Below are experts of layer 2 (counted from 0) of a mixture-of-experts language model. Rows are named router (the router's row for the expert), up (a neuron's input weights, with its number) and show model dimensions 48-95. Each number is 128 + 32 x the weight over its row's rms, rounded and kept within 0 to 255.
After each expert's rows: "gets" lists some tokens that make up at least twice as much of what it gets as of all text; "mostly gets" lists some tokens that are sent to it at least half of the time. This comes from a sample of Wikipedia text that the model never trained on. Tokens count by the router's weight.

# expert 132
router [ 99 138  96 158 153 132 212 146  89 135  91  88 123  45 149 152  81  93 187 121  69 160 130 153  67 159 123  89 100 135 158 155 172 124 160 145 127 136 164 168 117 145 152 144 159  96 100  85]
up0 [128 146 155 122  96 125 187 133  95 123 151 128  35  73 116 126 117 132 167 208 106 156 109 124 221 141  94 156  89 122  94 166 139  80 148 107  74 138 108 128  87  97 119 166 123 124 140 130]
up1 [ 91 158 121 175 159 131 165 155 152 162 118 190 111 116 160 113  85 181  85 137 194 121 103 128 131 191 114 154 124  98 155 140 123  87 119 125  92 139 142 125  63 100  82 204 126 125 108 115]
up2 [ 91 232 144  81 136 129 130 143 131 113 115 166 137  87 134 147 145 100  99 154 136 195 129 155 107  87 126 107 136 123 154 173 103  92 183 164  36 100 130 171  49 166 136 134  99 132 136 151]
up3 [110 106  88 172 168 132 141  75  74 107 132 162 125  99 153 148  85  85 111 152 122 161 155 120  77 120 120 102 144 130 119 146 146 127 135 139 131 161 138  71 160 115 135 145 139 174 229 138]
up4 [138 107 142 158  89 184 111 162 159 147 121 173  61 107 135 133  92 117 143 206 111  84 126 119 105 114 125 138 141 140 158 121 117 140 150 145 117 132  32 197 135  81 109 118 128 156 141 117]
up5 [144 128 121 116 132 144  90 127  55 177 106  97 121  98 111 135 104  64 170 118 141 208 140 106 111 136 126 122 111 154 110 111 165 180  86 145  86 160 152 125 104  88 148  54  89 115 154 109]
up6 [122 129  75 114 140 212 120 117 130 124  85 170 141 127 170 133  76  68 152 173 148 168  91 154  77 161 122 156 184 110 103 129 189 118 123 143 153 119 123 124 146 100 144 118 114 136  64 173]
up7 [164 189 192 167 141 134 180 131 165 157 121 146 141 141 125 243 130 102 178 125 143 151 126  82  97  96  84 128 118  91 115 165 124 110 130 135 130  96 133 163 105  90 132 102 107 122 116 114]
up8 [112  99  86 156  98 137 145 142  80 115  75  80  88 113 144 136 140 140  72 143 138 185 144 179 119 172 102 108 125  56 122 133 122 159  69  76 134 105 115 137 138 105 109  50 109 137 166 145]
up9 [111 151  99 160 167  99  72 120 120  84 142 171 201 117 143 144 134 202 148  78 135 137 132 114 127 159 132 140 129 114 151 104 159 132 127 173  73 120  90 166 119  95 156 135 151 143  99 117]
gets: "un", "first ", "no ", "only ", "more ", "a "
mostly gets: "same ", "full ", "dis", "clos", "little ", "no "

# expert 80
router [125 147 122 166 145 152 184 132 154 159 123 138 184 135 195 150 151 109 140 118 110 101 156 139 138  90 179 126 178 120 117  73 113 145 128 111  63 156 152 133 143 158 116 152 149  67 114  34]
up0 [114 136 130 155  90 105 154 117 162 149 145 105 102 120 131 105 158 168 115 186 153 146  90  86  70 146 126 107 133 114 112 169 143 109  47 154  66 178 141 124  84 161 100 172 163  81  81 121]
up1 [114 133 103 148 141 105 202 132 140  79  72 110 155 102 141  95 121 131 100 128 123  95 120  98 131  98 153 172 118 149 160  91 146 180 151 134  78 140 124 152  73 119 116 140 167 194  75 135]
up2 [ 74  95 156 192  97  89 131  90 150 119 121 102 131 194 109 187 194 186 131 148 114 142 131  70 161 114 158 122 178 117  87  90 161 154 116 122 138 124 128 182  72 161 131 108 161 123 135 159]
up3 [ 99 109 203 143 140  92 147 110 132 148 131 144 180 159 196 137 143 194 151 147 153 127  81 122  98 151 150 117 205 141 110 139 141 175 120 112  97 120  56 109 112 123 156 106 125 119 109 139]
up4 [129 124 150 149  90  95 181 116 109 136 207 130 150 114 129 141  65 168 140  72 142 146 152 131 138 129 136 171 143  90 143 152 167  85 122  96 136 156 132 171 137 120  90  94 114 101  99 156]
up5 [140 110 116 196 100 118 171 138 132 127 160 112 104 118 152 118 147 160 163 162 127 180 150  88 155  54 159 126 137 123 128 123 131 137  71 116  89 189 109 126 145 119  86 102  88 165 167 122]
up6 [168 111 120 117 111  87 141 124 123 139 132 114 143  72 143 121 103 128 161 171 177 130 164 127 128 100 163 150 122  86 160 137 156 147  69 147 124 203 179 146 114  98 101  87 145 121 130 161]
up7 [122 158 171 114 130 121 153 130  84 123  85 144 106 171 110 156 123  83 131 148 113 133 142 133 105 134 179 138 186  98 140 152 194 123 148 119  48 181 103 167 146  91 133 101  52 132 184 102]
up8 [108 176 119 183 110 151 170 129 118 105 128 140 122 159 232 116 128 155 128  70 119  93 123 162 123  96  88 117 172  78 136 176 148 101 150 142 137 146 132  85 129  74 100  86 112 112 131 133]
up9 [117 102 108 121 185 122 148 148  54 159  63 155 151 151 157 136 146  96  92 125 141 136 190  93 123 136 143 158 191 101 137 127 100 122 142 129 113 157  69  82 112 139  99 143 134 135  85 137]
gets: "re", "inter", "by", "pro", "con", "Inter"
mostly gets: "Inter", "Re", "inter", "sub", "det", "cou"

# expert 1
router [139  59  80 147  97  52 127 146 154 139 167 115 137 151 179 110 149 135 142 142 154 124  61 112  81  91 159 147  80  66 163 141 100 173  62  75 167  89 111 125 133  80  92 138 135 191 146 151]
up0 [150 125  96 135 135 113 101 142 149 155 109 124 115 180 206 112  92 173 150 127 138 146  98  85 158 167 128 149  87 115 115 101 128 116 196  74 167 109 116  84 101  64 102 163 181 126 195 104]
up1 [119 133 160 104 118 181 140 110 124 170 143 123 196 126 128 127 119  76 133 214  94 112 103  89 126 119 128 119 119 156 133 108 148 120 174 164 146 133 153 129  94  76 150 126 175  99 220 137]
up2 [141 113  92  52 127 134 170 171 107 127 145  89 103 114 179  79 195 137  75 144 182 154 137 128 156 176 119 155 148 159 112  93 128 121 100 108 136  81 151 141 126 151 110 129 102 108 104 122]
up3 [157 117  98 213 117 146 131 111 154 217 173  89 174 137 110 165 101 124 105 124  78 139 105 128  97 106 120  70 126  92 108 133 176 135 153 102 130 149 100 130 128 172 121  76 152 109 119 183]
up4 [147 128  74  64  70 160 144  66 149  81 115  96 145 102 166 149 121 156 153 141 105 193  91  92  95 108 174 176 102  89 105 127 135 147 185 108 130  82 118 115 111 131  97 125 112 157 117 145]
up5 [127 125 148 152 103 122  98 125 100 133 141 133 118 149 103 167  84  58 103 137 180 135 118  83 112 137  58 140 134  75 139 134  99  99 160 187 128 137  88 131 116 136 130 128 118  92 135 208]
up6 [121 123  56 116 147 141  94  40 144 144 143  53  84 102 199 149 126 133 112 111 134 147  90  87  86 157 121 120 132 159 142 129  85 154  97 104 155 149 114 115 136  90 150 117 150 143 173  45]
up7 [172  87 101 176 155 100 108 112  88 126 133  87 137 146 189 184  98 135 173  71 118 182 126 123 111  96  60 111  57 159 134 117 145  98 139 121 108 119 113 104 129 188 117 100 123 176 110 152]
up8 [116  70 140 126 154 120 150  91 107  80 137 127  83 164 106 154 128 148 142 126 146 154 129 160 107 179 149 135 124  92  80  70 119 175 106 167 100 107 139 124 129 118 114 143 196 144  90 119]
up9 [111 138 145 180 133 149 123 149 158 137 133 164 116 159 144 181 102 158 134 102  27 107 146  55  87 101  98  96 116 139 103 174  97 165 165 175 126 134  86 171 131 155 158 125 134  82 158 127]
gets: "a", "er", "le", "el", "all", "um"
mostly gets: "ury", "ems", "iddle", "ement", "ants", "ures"

# expert 17
router [129 160 144 134  70 155 112 141 148 119 164 144 116  61 122 162 112 151 163 103  79  75 117 147 165 143 121 130 104  92  87 128 206 136 138 152 136  90 150 110 122 115  37 118 120 149 194  76]
up0 [146 185 169 168  86 176 125 161  51 153 137 113 153 181 182 176 137 153 128 151 114 126  99 106 142 102 128 166  95  89 126 108 140 126 124  91 154 176 104 166 102 103 168 112 123  75 136 137]
up1 [ 97 117 115 176 166 108 107 158  98 195  91  98 124 116 118  75 199 154 121  94 160 172 150 135 158 109 157  95 123 140 173 116 134 126  80 163 152  40 120 152 152  66 123  99 201  94 128  85]
up2 [152 102 199 185 115 130 127 151 162 101 144 128 134 186 111 104 137  61 110  95  79  95 103  95  88 127 167 133 103 109 139 105 115 140 107 171 139 167 110 132 116 170 147 112  97 130 177 139]
up3 [ 92  98 132 121 110 158 144 106 102  73 119 122 147  89 117 167 150 124 106 100 141 118 143 107 115 106 156  96  84 146 137 116 161 118 144 152 142 187  89  93 126  95 166 130  99 112 183 180]
up4 [110 126 128 133 147 146  96 149 103 140  98 205 169 109 114 104 125 128 120  97 115 137  94  95 176 165 179 171 191 155 102 137 168  73 184 171 131 119 138 113 144 116  67 161 156  77 156 127]
up5 [ 99 129  89 114 126 114 126 115 156 100 130 172 138 145 150 149 179 131  66 151 163 162 139 119 107 127 182 144 141 104 150 128 149 134 128 159  70 142 115 121 131 136 120 116 160 153 132  78]
up6 [ 58 137 166 135  67 181 142  95 131 110 138 166  79  99  83 109 154 215 138 168 184 117 131 119 120 140 125 115 106 126 122 118 130 104 135 118  91  99 136 193 173 109  78 123  86 135 161 160]
up7 [133  93 139  90 177 147  68 153 107 118 104 169 134  96 151 136 145 128  85 168 144 112 102  93 102 142 189 123 125 113 150  65 106 119 156 117 117  96 135 132 121 102 136 140 161 129 132 121]
up8 [167 140 191 155  96 108 158 127  71 106 107 157  94  96 174 198 161 165 108  90 130 150 108  75 175 158 156  66 107  97  45 190 169 146 125 148 127 107  92  89 146  85 132 153 136 146 116 124]
up9 [122 165  90 136 104 102 115 130 120 150 135 168 113 185 122 149  99 187  97  94 132 136 178 148 102 153 116 103  96 136  76  66 112  84 120 146  99 123 133  76 131 137 144 108 124  88 118 117]
gets: ": ", "k", "ed", "ul", "ing", "ar"
mostly gets: "Phylum", "ated", "Born", "minutes", "finals", "Arthropoda"

# expert 109
router [ 69 126 103 114 137 149  71 130 150 154 132 149  66 120 105  96 116 158  72 163 116 145 165 130 157 117  82  97 129 141 105 121 161 129 103 153 149 149 195 151 149 175 158 132 125 117  89 151]
up0 [ 93 130 146 117 102  73  65 102 117 179 148 145 118  96 151 121 121 123 182 148 159 137 117 136 165 145 150 183 155 159 150 102 104 139 181 160 139  80 200 128 139  90 109 103 119 105 112  79]
up1 [142 159 147 134 165 100 169 118  58 117 159 143  90 110 139  66  85 120 135 137  86 144 117 124  47  95 126 115 147 101 135 134 177  94 133 140 178  75 123 114 168  80 108 118 141 162 164 143]
up2 [ 93  97 120 124  97 171 129  86 138 175 156  81 156 111 136 125 126 157 143 120 136  96 186 150 122  73 151 110  89 120 163  82 101 130 143 119  68 140 134 146 132  64 118 105 128 171 106 111]
up3 [112 127 154 149 136 118 149 140 150 108 172 134  68 165 119 133 110 166 126 106 177 159 152 123 131  73 152 142 136 140 115 129 153 128  70 107 120 141  88  87 110 153 123  96 113 158 107 128]
up4 [147 166 112 115 101  87 121 117 115 150 148 109  82 141 176 106  97 189 160 148 160 147 102  90 199 115 153 147 102 142 126 100 109 101 169 150 140 137 161 170 136  98 124 134 108 145  98  79]
up5 [ 76 118 107 115 203  68 130 132  89 116 215 139 157 137 136 134  63  97  34 125 128 138 123 123 111 112 143  97 124  79 140 123 160 107 129 137 135 161 126  98 135  85 114  96 120 110 124 121]
up6 [151 229 102 133 144  98  87 145 118 113 174  86 152 128  74 144 134 107  98 151 158 174 123 149 109 163  96 116 106 116 102 120 169 130 138 118 157 116 100  62 149  78 186 142  70  65 145 102]
up7 [142 183 156 168  77 148 148  85  80 156 156 165 123 152  97 111 118 226  36 132 147  95 119 109 122 125  71  69 119 107 114 130 161 153 128 138 100 107 130  85 141 156 114 113 143 148 131 140]
up8 [ 87  75  93 143 132  74 141  88 175 140 139 153  82 165 198 158 179 141 134 118 162 110 101 188 120 173 105 176  92 107 135 144 164 135 133 109 144  60  90 171 165 130  58 132 149 103 127 171]
up9 [ 73  83 123 140 119 153 135  95 125 177 166 171 112 197 178 133 108 155  84 155 124  59 139  49 179 121 110 114 157 150  91  89 151 158 153  46 100 153 111  98 169 169 133 116  40 172 174 175]
gets: "W", "T", "P", "V", "S", "Sh"
mostly gets: "Po", "Gar", "Animalia", "Jos", "Park", "Hall "

# expert 185
router [155 135  95  92 165  85 107  84  90 124 187 194 179 144 160  84 107  77 123 112 153  75 209 154 132 142 127 107  87 147 111 144 129 148  83  95 102 118 151 122 139 187 152 138 111  91  73 122]
up0 [ 60 130  83 118 129 165 101 103 110 132 129  90  81 108 172 122 151 120 158 124 169  92 159  96  52 130 108  61 120 146  87 161 123 128  95 126  87 182 139 125 147 125 126 119  59 170 129 170]
up1 [158 155 178 130 147 180 119 130 160  99 112 144 174 117 126 158 200 103 123 116 169 111 133  98 136 100 111 145 177 154 130 125  75  44 143 142 129 163 149  62 108 104 135 112  99 167 130 173]
up2 [154  95  96  59 113 156  97  74  78 178 131 173 161 130 150 106 136 109 116 139 153 166 149 118 136  73 116 115 115 117 100 141  96 152 166  91 102 114  90 158  83  87 127 190 117  69 167 159]
up3 [151 162 114 180  92 176 126  71  78  92 129 113 162 149  87 143  48 160 131 108 134  62 145 160 145 171  59 143 181  72  81 162 135 103 135 192 104 172 119 159 151 115 109  97  49  56 163 143]
up4 [120 189 152 143  60  75 136  84 122 101  74 177 157 123 162 129 103  95 111 148 210 149 104 216 136 109 143 155 158  98 133 156 122 101 134 115 122 131 148  81 146 157 146 143  92 111  99 144]
up5 [120 198  79 122  96 101 110 100  83 106 155 190 114 130 136 147 158 122 143  56 143 175 159 100  69  92 133 168 125 153 102 155  98 145 104  86 134  89 106  79  96 157 146 146  86 113  95 145]
up6 [103 160 135  67 188 122  71  86 132  78 188 166 145 134 138 165 150  70  63 122 175 113 176 133 114 101 173 139 161 145 201 140  91 135  81 170 129 145 154 147  76 127 141 162 147 129 132 123]
up7 [ 70 176 174 136 143 125 105  43  77 180 149 151 178 147 137 116  43 117 155 113 162 157 169 148 193 146 142 124 105 102  49 163 144 152 160 122 132 122 123  61  61 119 115  89 100 115  81 130]
up8 [ 68 189  54 158 113 132 121 109  76 159 207  95 138 155 126 140 114 200 104  93 128 132 137 195 174  98 147 105  39  84 147 132 149 136 125 111 111 113 172 139 128  97 121 166  26 117 146  88]
up9 [105 124 164 198 144 139 162  86 131 128 169 107 175 126 174  74 145 147 149 104 157 124 144 169 180 123 162  81 138 110 150 112 122 103 143 119 152 135 126  83 104 148 149 121  68 141  57 102]
gets: " ", "198", "199", "202", "R", "in"
mostly gets: "Alb", "Publ", "Ron", "Kirk", "Corn", "parish "

# expert 144
router [163 173 112 109 145  91 161 125 157 198 131 144 174 145 153 126 168  94 125 122 106 150 149 157 177 128 103  92 139 159 177  76 159 109 158 105 133 149 100 131  88 162 168 140 147  70 108 146]
up0 [164 180  80 199  96 182 121 145 162  94 143 164 132 103 142 108 173 134 140 147 144 131 153  99 111  99 148 115 139 143  94 111 107 105 170 123 125 148 117  75 146  80 135  88  93 187 106  89]
up1 [174 101  99 134 121  86 175 115 132 166 153 161 161 124 144 177 117 150 107 105 122  90 103  85 143 118  98 172 131 103 180  98 140 140 105 110 114 124 129 127 123 118  58 104 133 191 143 140]
up2 [131 107  72 137 111 204 186  93 113 168 170 126 111 158 119 152  90 118  73 137 114 106 115 154 140 114  47  98 167  99 147 109 123 195 107 156  80 112 143 156 164 158  96 114  45 144 108 146]
up3 [111 123 158 153 124 123  80  84 150 167 144  83 125 138 138 166 165 149 107 100 199 125 139 141 160  88 131 102  81  87  93 100 102  71 178 189 197 129  90 115 135 102  97 153  58 112 159 127]
up4 [123 186 132 135 125 102 161 111  38 155 199 147 109  86 110 102 194 125  57 160 164 153 186 135 119  94 120  92  55 112  93 142 102 103 135 173 103 188 103 161 123 118 136 138 122  84 124 172]
up5 [112 152 168 138  97  64 183 102 156 123  85 125 132 108 160 133 142 156  78 193 177 115 144  83 215  94 138 114 100 131 137 107 232 128 130 106 103 163  92 101 116 156 127 108 149 122 179  93]
up6 [ 51 146 109 174  83  90 147 110 125 144 152  77 107  97 158 129 160  99 169  96  98 109 136 158 142 107 128 157 112 117 138 147  84 182 115 135 151 101 107 104 121 123  66 146  88 123 208 118]
up7 [135 139 136 128 153 108 162 102 146 148  97 147 146 181 148 166 158 145  90 130 144 113  84 128 117  85 177 123 110 148  92 100  98  62 146 128 152 135  88  84  78 155 103 129 117 117 140 108]
up8 [118 188 136 120 127 129 152  83 100 152 153  98 129 162  90  62  89 126 120 200  74 134  99 175 130 120 112 149 114 111  97 124 158 130 131 126 127 127 140 149 115 124 130  30  93 140 172 136]
up9 [148 189 112 132 111 116 108 110 126  87  99 131 110  81 122 163 151 161 167 125 179 114 105 154 154 107 106 110 151  61 132 163 100 102 123 131  94 122 139  56  73 119 160 155 113 137  52 157]
gets: "3", "4", "2", "199", "200", "201"
mostly gets: "three", "Class", "psych", "reduc", "Japanese", "Density"

# expert 52
router [105 169 137 123  86 144 119 134 142 188 114  97 178 153  70 135 126 119 132 159  85 115 120  71 150 118 119  84  69 181 158  77 116 153 162 116  76 136 170 111  97 172 147 121 163 107 149 182]
up0 [116 160 129 175 107 133 118 108 111 116 117 131 192 140 159 115 125 105 112 183 162 170 130 166 124 142  89 131 144 108 108 159 149 117  54 170 140 190 101  84  91 130 158 105 103  86 143 158]
up1 [140 164 110 120 151 139  92  71 137 165  56 113 143 145 145 183 108 145 149 116 185 137  79 117  90 150  97 158 112 111 120 156 130 147 175 124  84 139 126  61  76 149 141 109 186 100  95 139]
up2 [ 83 130  90 164 152  78 136 140  83 138 122 172  85 180 160 104  91 165  82 154 154 122 161  99  89 138 136 142 116  96 161  15 157 115  72  97  91 115  97  71 174 144  94 137 126 102 147  89]
up3 [186 131 125 101 127  75  78 106 119 125 113 122 119 169  82 134 127  80  96  91  99 190 123 131  76 115 142 149  91 151 145  61  63 102 111 119 136 144 139 173 124  99 104  89 167 117 137 131]
up4 [114 160 143 129 110 138 167 130  43 143 131 137 163 140 114 132 212 130 139 158 157 113 141 151 133 150 164  81 174 108 149 154 120  69 165 133 114 185 151  83 117  58 162 145 114 114 148 120]
up5 [118  90 173 101 148 112 158  84  99 108 118 127  72 182 123  67 141 152 113 114 122 114  75 141 120  98 152 125 168 133 129 172 117 143 144  79 157 125  74  97 119 105 116 163 130 167  87 148]
up6 [157 151 134 155  93 161  46 104  70  96  98 183 121  91 161  67 132  92 138 145  90 141 151 178 144 140 139 147 114 125 112  82 124  58 199  79 125 135 137 179 143 165  92 131 162  88 152 210]
up7 [161 103 100 219 128 143 134 128  99 158 140 111 172 152 117 102 170 124 172 126 163 108 131 160 121 160 134  66 127 176 130 126 167 154 110 111 120 154 102 175 154 164 160  70 117 162 150 124]
up8 [ 94 126 161  89  91 106 149  60 150  81  54 115  96 140 130 163  82 139 171  99  99  87 105 157 158 121 182  61 103 122 138 155 123 134 104 102 176 135 107 185  93  99 149 110 130 111 120 171]
up9 [119 171 104 130 139 169  96 183  71 107 180 133 164 153 110 125 146 118  44 146  72 112 169 135  76 132 175 111 103 132  77 138  83 126  85 174  82 119  99 168 126 106 142 146 141 187 188 127]
gets: "\n\n", ". ", "= ", "\n", "0 ", "also"
mostly gets: "\n\n", "See ", "|---|---|---|---|", "Binomial ", "|---|---|---|", "character"

# expert 135
router [154 138 125 154 107 119 137 154 140 115  91 128  76 109 123 123 156 119 152 187  78 182 137 173 161 160 150 127 135 175 156  59 161 163 100 139 127 107 110 128 175 112 133 133 117  47 108 115]
up0 [147 129  76 179 113 166 131 157 123  90 136 145 132 156 130 136 120 163 104 130  70 104  70  98 129 195 122 118 134  94 111 147 126  97 103 169 116 113 144 148  53 176 116 114  61 165 145 164]
up1 [109 154 101 133 139  60 125 113  73 104 117 167  94 139 118 136 177 141 168 135 127 171 107 142 158  83 178 105 142 111 202 113 112 159 123 135  83 135 114  78 118 166  90  92 142 117 110 139]
up2 [162 114  75 120 112 135 133  70 113 100 147 127 158  92 120 163 118  98 126 164 184  66 119  96  72 115 101 161 226 131 122 131 111  73 143 114 107 103 115  88  89  85 139 174 178 160 138 126]
up3 [163 169 118 127 200  66 135 101  79 146 143 198 130 119 138 163 153 164 119 141 111 124 175 100 132 161 118 156 119 116 138 136 165 140  91 184 141 163  64  71 109 141 111 167 136 129 128 161]
up4 [150 113 150 142 123 134 136 142 159 129 178  98 139 144 134 205  99 222 150 149  95 226 138 120 114  91 102 102 179 115  84 132 179 181  97 112 128 113 139 122  87  87  68 118  62 114 132 166]
up5 [121  99 105 143 135 176 101 127 119 132  92  96 142 143 182 117 143 124 163 124 166 197 126 132 173  66 147 168 131  89 171 146 129 162 166 159 132 106  55 160  52 132 127 163  82 148 142  97]
up6 [147 118 105 177 196 100 104 164 109 172 145 169 168 157 104 112 152 125 102 121 149 139 114 143 133 105 162 102 145 131  83 165 167 101 100 140 149  99  91 120 114  84 170 128  86 119 175 117]
up7 [109 134  73 117 153 133 144 146 129 142 105  95 163  86 126 114 172 121 126 128 113 128 151 187 131 129 158 115 190  88 168  80 126 159 136  79 124 160 144 130 143 137  86  98 142 121 164 118]
up8 [187  94 141 117 142 123 132  93  86 129 128 100 119  67 114 121 101 144 164  89 157 168  80 117 135 109 146 103 174 154 172 118 190 124  99 104 127 121 107  64 150 174 120 165 167 169 115 105]
up9 [149 116 107 136 115 147  93 116 129 133 160 121 148 165 143  81 122 145 122 134 150 132 121 128 144 140 153 101 141 159 125 144 130 141 117 121  82  95 103 130 165 157 162 179  96 145  85 149]
gets: "that ", "this ", "This ", "| ", "same ", "those "
mostly gets: "same ", "those ", "These ", "This ", "Candidate ", "Succeeded "

# expert 94
router [116 152 132  77 117 165 142 172 155 108  80 122 118  74 137 160 122 132 129 106 134  73 159 221 150 134 100 112 112 159 116 171  88 124 164 159  87 174  78 158 147 161 121  73 152 139  48 162]
up0 [147 166 143 179 158 176 161 158 118 168  89 168 115 175 150 173 149 173 156 142 173  34 146 101 122 115 126 153 135 138  88  49 146  73 138 108 149  99 117 152 117 108  94  35 200 104 143  94]
up1 [139 152 141 127 166 162 137 130  80 184  87 109 179 177 115 113 154  96 147 123  90 158 140 189 108 131 109 127 147 163  94 115 121  81 152  88  83 153 181 128  99 188  80 131 150 101 171 147]
up2 [198 148 118 172 117 106  80 166 114 107 148 147  77 146 114 146 197 136  79 156 130 167 138 151  93 159 125 176 155 100  93 169  68 137 146 156 159 142 162 150  96  91 112 117  93 148 118 167]
up3 [119 141  57  93 136  69 121 126  94 111  85 125 148 157 125 182 129 148 151  81 159  97 138 118 115  92 170 114 143 167 119 127 123 143 211  88 140 152  89 105 119 148 107  71 130 141 126 126]
up4 [142 179 123 185 117 118  63 170  72  85  87 103  64  97 152 109 162 152 148 169 185 126 169 213 128 140 153 106 178  84  86 112 103 101 133 173 103 195 133 157 131 121 110  67 120 120 137 104]
up5 [182 135 121 112 128  96 119  62 152 118 120 180  98  88 156 116  79 115 114  88  78 107 103 161 134 129 170  61 135 108 124 135 134 155 143 115 124 104 135 146 173  94 165 102 122 115 166 122]
up6 [182 164 111  92 129 145 152 126 113  90 125 116 129 159 178 155 140 115 120 107 165 145 122 171  95 136 149 159 118 140 124 147 154 112 120 130 160 155 111 151 102 129 102  95 149  89 131 169]
up7 [136  55 142 179 118 148 124 152 152 144 103 155  66 177 154  71 200 136  88  67 137  89 145  76 147 100 167 181 117  76 149  82 123 135 114  42 124  80 131 138 135 124 110 108 103 102 124 177]
up8 [118 100  93 176 131 117 132 126 127  87 227 201 153  72 145 175 152 119 141 146 127 119 111 167 118 150 120  97 146 127 157 125 115 150 143 136  79 127  54 122 132  51 152 156  72 138 134 119]
up9 [163 135 135 102  92  38 175  63  61 114 176 175 129 101 119 150  73 103 167  90 156 158 174 133 173 155 133 199 150 118  90 117 123 113 114 162  88 156 185 133  62 111 108 109 124 161 138 155]
gets: "\n\n", "s ", ". ", "his ", "\n", "In "
mostly gets: "his ", "\n\n", "her ", "also", "Their ", "Nominated "

# expert 111
router [152 179 102 129 129 130 203 156 123 197 118 161 144 139  55  73 163 146  97 130  85 133 155  84 140 178 185 143  92  98 158  44  90 159 124 104 130  88 117 159 170 142 123 133 138  98 100 120]
up0 [129 140 166 160  91 102 155 148 109 103 157 174 127  95 143  59 122 158 142 125 163 115 140  80 178  72 141 136 122 192 198  97 106 120  64 119  72 170 183 128 162 114 106 145 151  78 138 100]
up1 [135 191 144 147 193 113 129 116 112 139 141 154 116 117 179 134  88 148 128 116  92 173 120 134 142 137 142 124 167 118 110 139  91 139 141 167  85 155  77 134 170  99 104  87 162 142 138 182]
up2 [127 107 146 126 135 160 122 142  77 141 150 150 177 175 136 132 127 150 111  66 113 130 137  96 154 162 136 164 146 143 128  78 176  58 143 103 152 128  68 122 141 189 145 125 129 136 119 181]
up3 [119 148 133 115 131 148 156 105  71 165 176 106  98 117 105  35 149 128  81 124 161  31 120 112 147 123 139  98 125 153 146  81  94  61 113  56 110 149 124 170 129 170  95 165 150 121 153  88]
up4 [100 102  91 171 136 106 121 152 123 179 157 151  96 138 111 118 124 137 100 113 117 109 172  54 152  69 150 153 152 111 176 150 147 125 126 160 146  97  85 117 149 107 131 151 194  83 127 115]
up5 [173 115 165 146 135  79 115 138 139 175  98 143 105  70 103 107 164 132 127 111 124 165 143 106 109 147 103  84 175 134 125  70 107 107 120 114  58 174 146 186 168 124 131 128 101 150 158 104]
up6 [143  82 142 126  90  83 154  86 115 102 101 172  95 161 152  75 127 142  74 133 138 105 147 123 121 151 176 105 140  65 102 129  82 150 112 105 150 153 121 161 106 104 136 192 115 145 136 166]
up7 [112 149 126  93 182 157 101 169  81  96 118  85 123 172 119 127 124 126 153  92 150 150 138 141  95  82 136 127 106  49 130 104 146 108 152  91 169 134 103 139 141 106 135 123 141 164  97 170]
up8 [133 181  83 164 131  78 162  91 167 116 123 197 129  62 114 151 144 160 107 134 125 108 158 119 187 146 175 105 100 169 116 108 140 121 107 159  70 120 179 100  78 121 116 113 137 182 165 151]
up9 [144 133 191 151  81 159 136  51 141 110 111 132 164  95  81 146 146 124  87 182 112 165 102  80 114 119 130  92 121 120  90 152 136  90 116 176  78 116 158 119  73 112 132 140 103  99 169 169]
gets: "- ", "″", "′", "Synonyms", "UTC", "== "
mostly gets: "information", "Animalia", "Succeeded ", "Career", "classification", "JPL "

# expert 81
router [113 125 120 173 183  95 117  95 106 129  52 126 124  99  93  82 145  98 130 112  77  73 137 183 135 157 109 109 157  83  71  80 171 124 106 169 115 100 147 156 157 181 205 178 111  70  63 116]
up0 [120 182 141 170 128  84  90 149  99 133  63 166 119 141 137 146 136 163  87 116 126  93 139 138  71 148 176 105 193  79  47 127 112 145 121 142  69 130 100 139 130 154 123 138 174 102 102 164]
up1 [136 109 115 164 190  98 118 120 107 162 136  95  69  64 134  98 172 142  87 102  82 154 119 143  82 155 177 113 139 139 134 132 158  62  95 121  81 178 104 109 140 119  88 133 172 132  99 129]
up2 [115 165 158 155 168 128 127  81  91 137 146 145  98  91  73 118 120 147 130 153 193 189 187 195 168 115 102 175  79 124 135 122 103 146  95 159  96 115 133 163  85 160 134 113 151  98  99 157]
up3 [128 111 122 186 153  65 143 121  50  71 107 163 172 160 118 134  74 118 139  96  76 126 149  81 125 102 186 147  79 128 131 132 139 149  96 132 119 198 132 116 119 121 141 109 122 150 124 163]
up4 [131 152 173 111 144 120 135 169 136 148 128 178 150 138 135 139 126 158 116 105  89  74 154  90  99 128 113 183  90 136 129  85 112 117 214 120 124 166 109 138  83 148 163 100  53 135 144 173]
up5 [202 155 133 154  81 132 208 111 121 158 132 160 123 151 163  90 147 145  96 129 151 103  75 124 111 117 149 155 121 118 132  80 158 153 131 139 157 151 129 142 116 155 102 114  83 170  83 132]
up6 [126 146 147 159  94  97 109 142 151 142 131 180 138 117 152 111 191 105 119 173 171 111 137  99  89  75 154 133  92 142 117 104 111 142 119 167  86 132 126 140 143 193 174 136 122 142 147 153]
up7 [ 89 115 166 197 110 133 168 101 103  95  99 130  98 123 144 138 165  98 114  89 182 105 106 149 116  68  89 157 166 127 157 136 145 130 104 113 127 123 154 174 121 115  62 166 121 156  59 136]
up8 [169 138 161 142 118 103  57 113 129  64 156 149 143 157 114 141 153 116 162 128 119 153 120  80 111 107 143 133  91 155  95 149 142 107 148 167  85 118 137  90  81 116 141 133 113 133  78 176]
up9 [ 75 152 100 149 133 121 173 107 114 145 166 109 144 120 103 111 112 103  63 103 109  60 152 136 120 152 132 206 152  99 189 113 123 190 161 146  81 113 115 118 149  99 129 186 126 120 129 156]
gets: "-", "c", "re", "1", "ex", "h"
mostly gets: "strateg", "accep", "chap", "histor", "inter", "injur"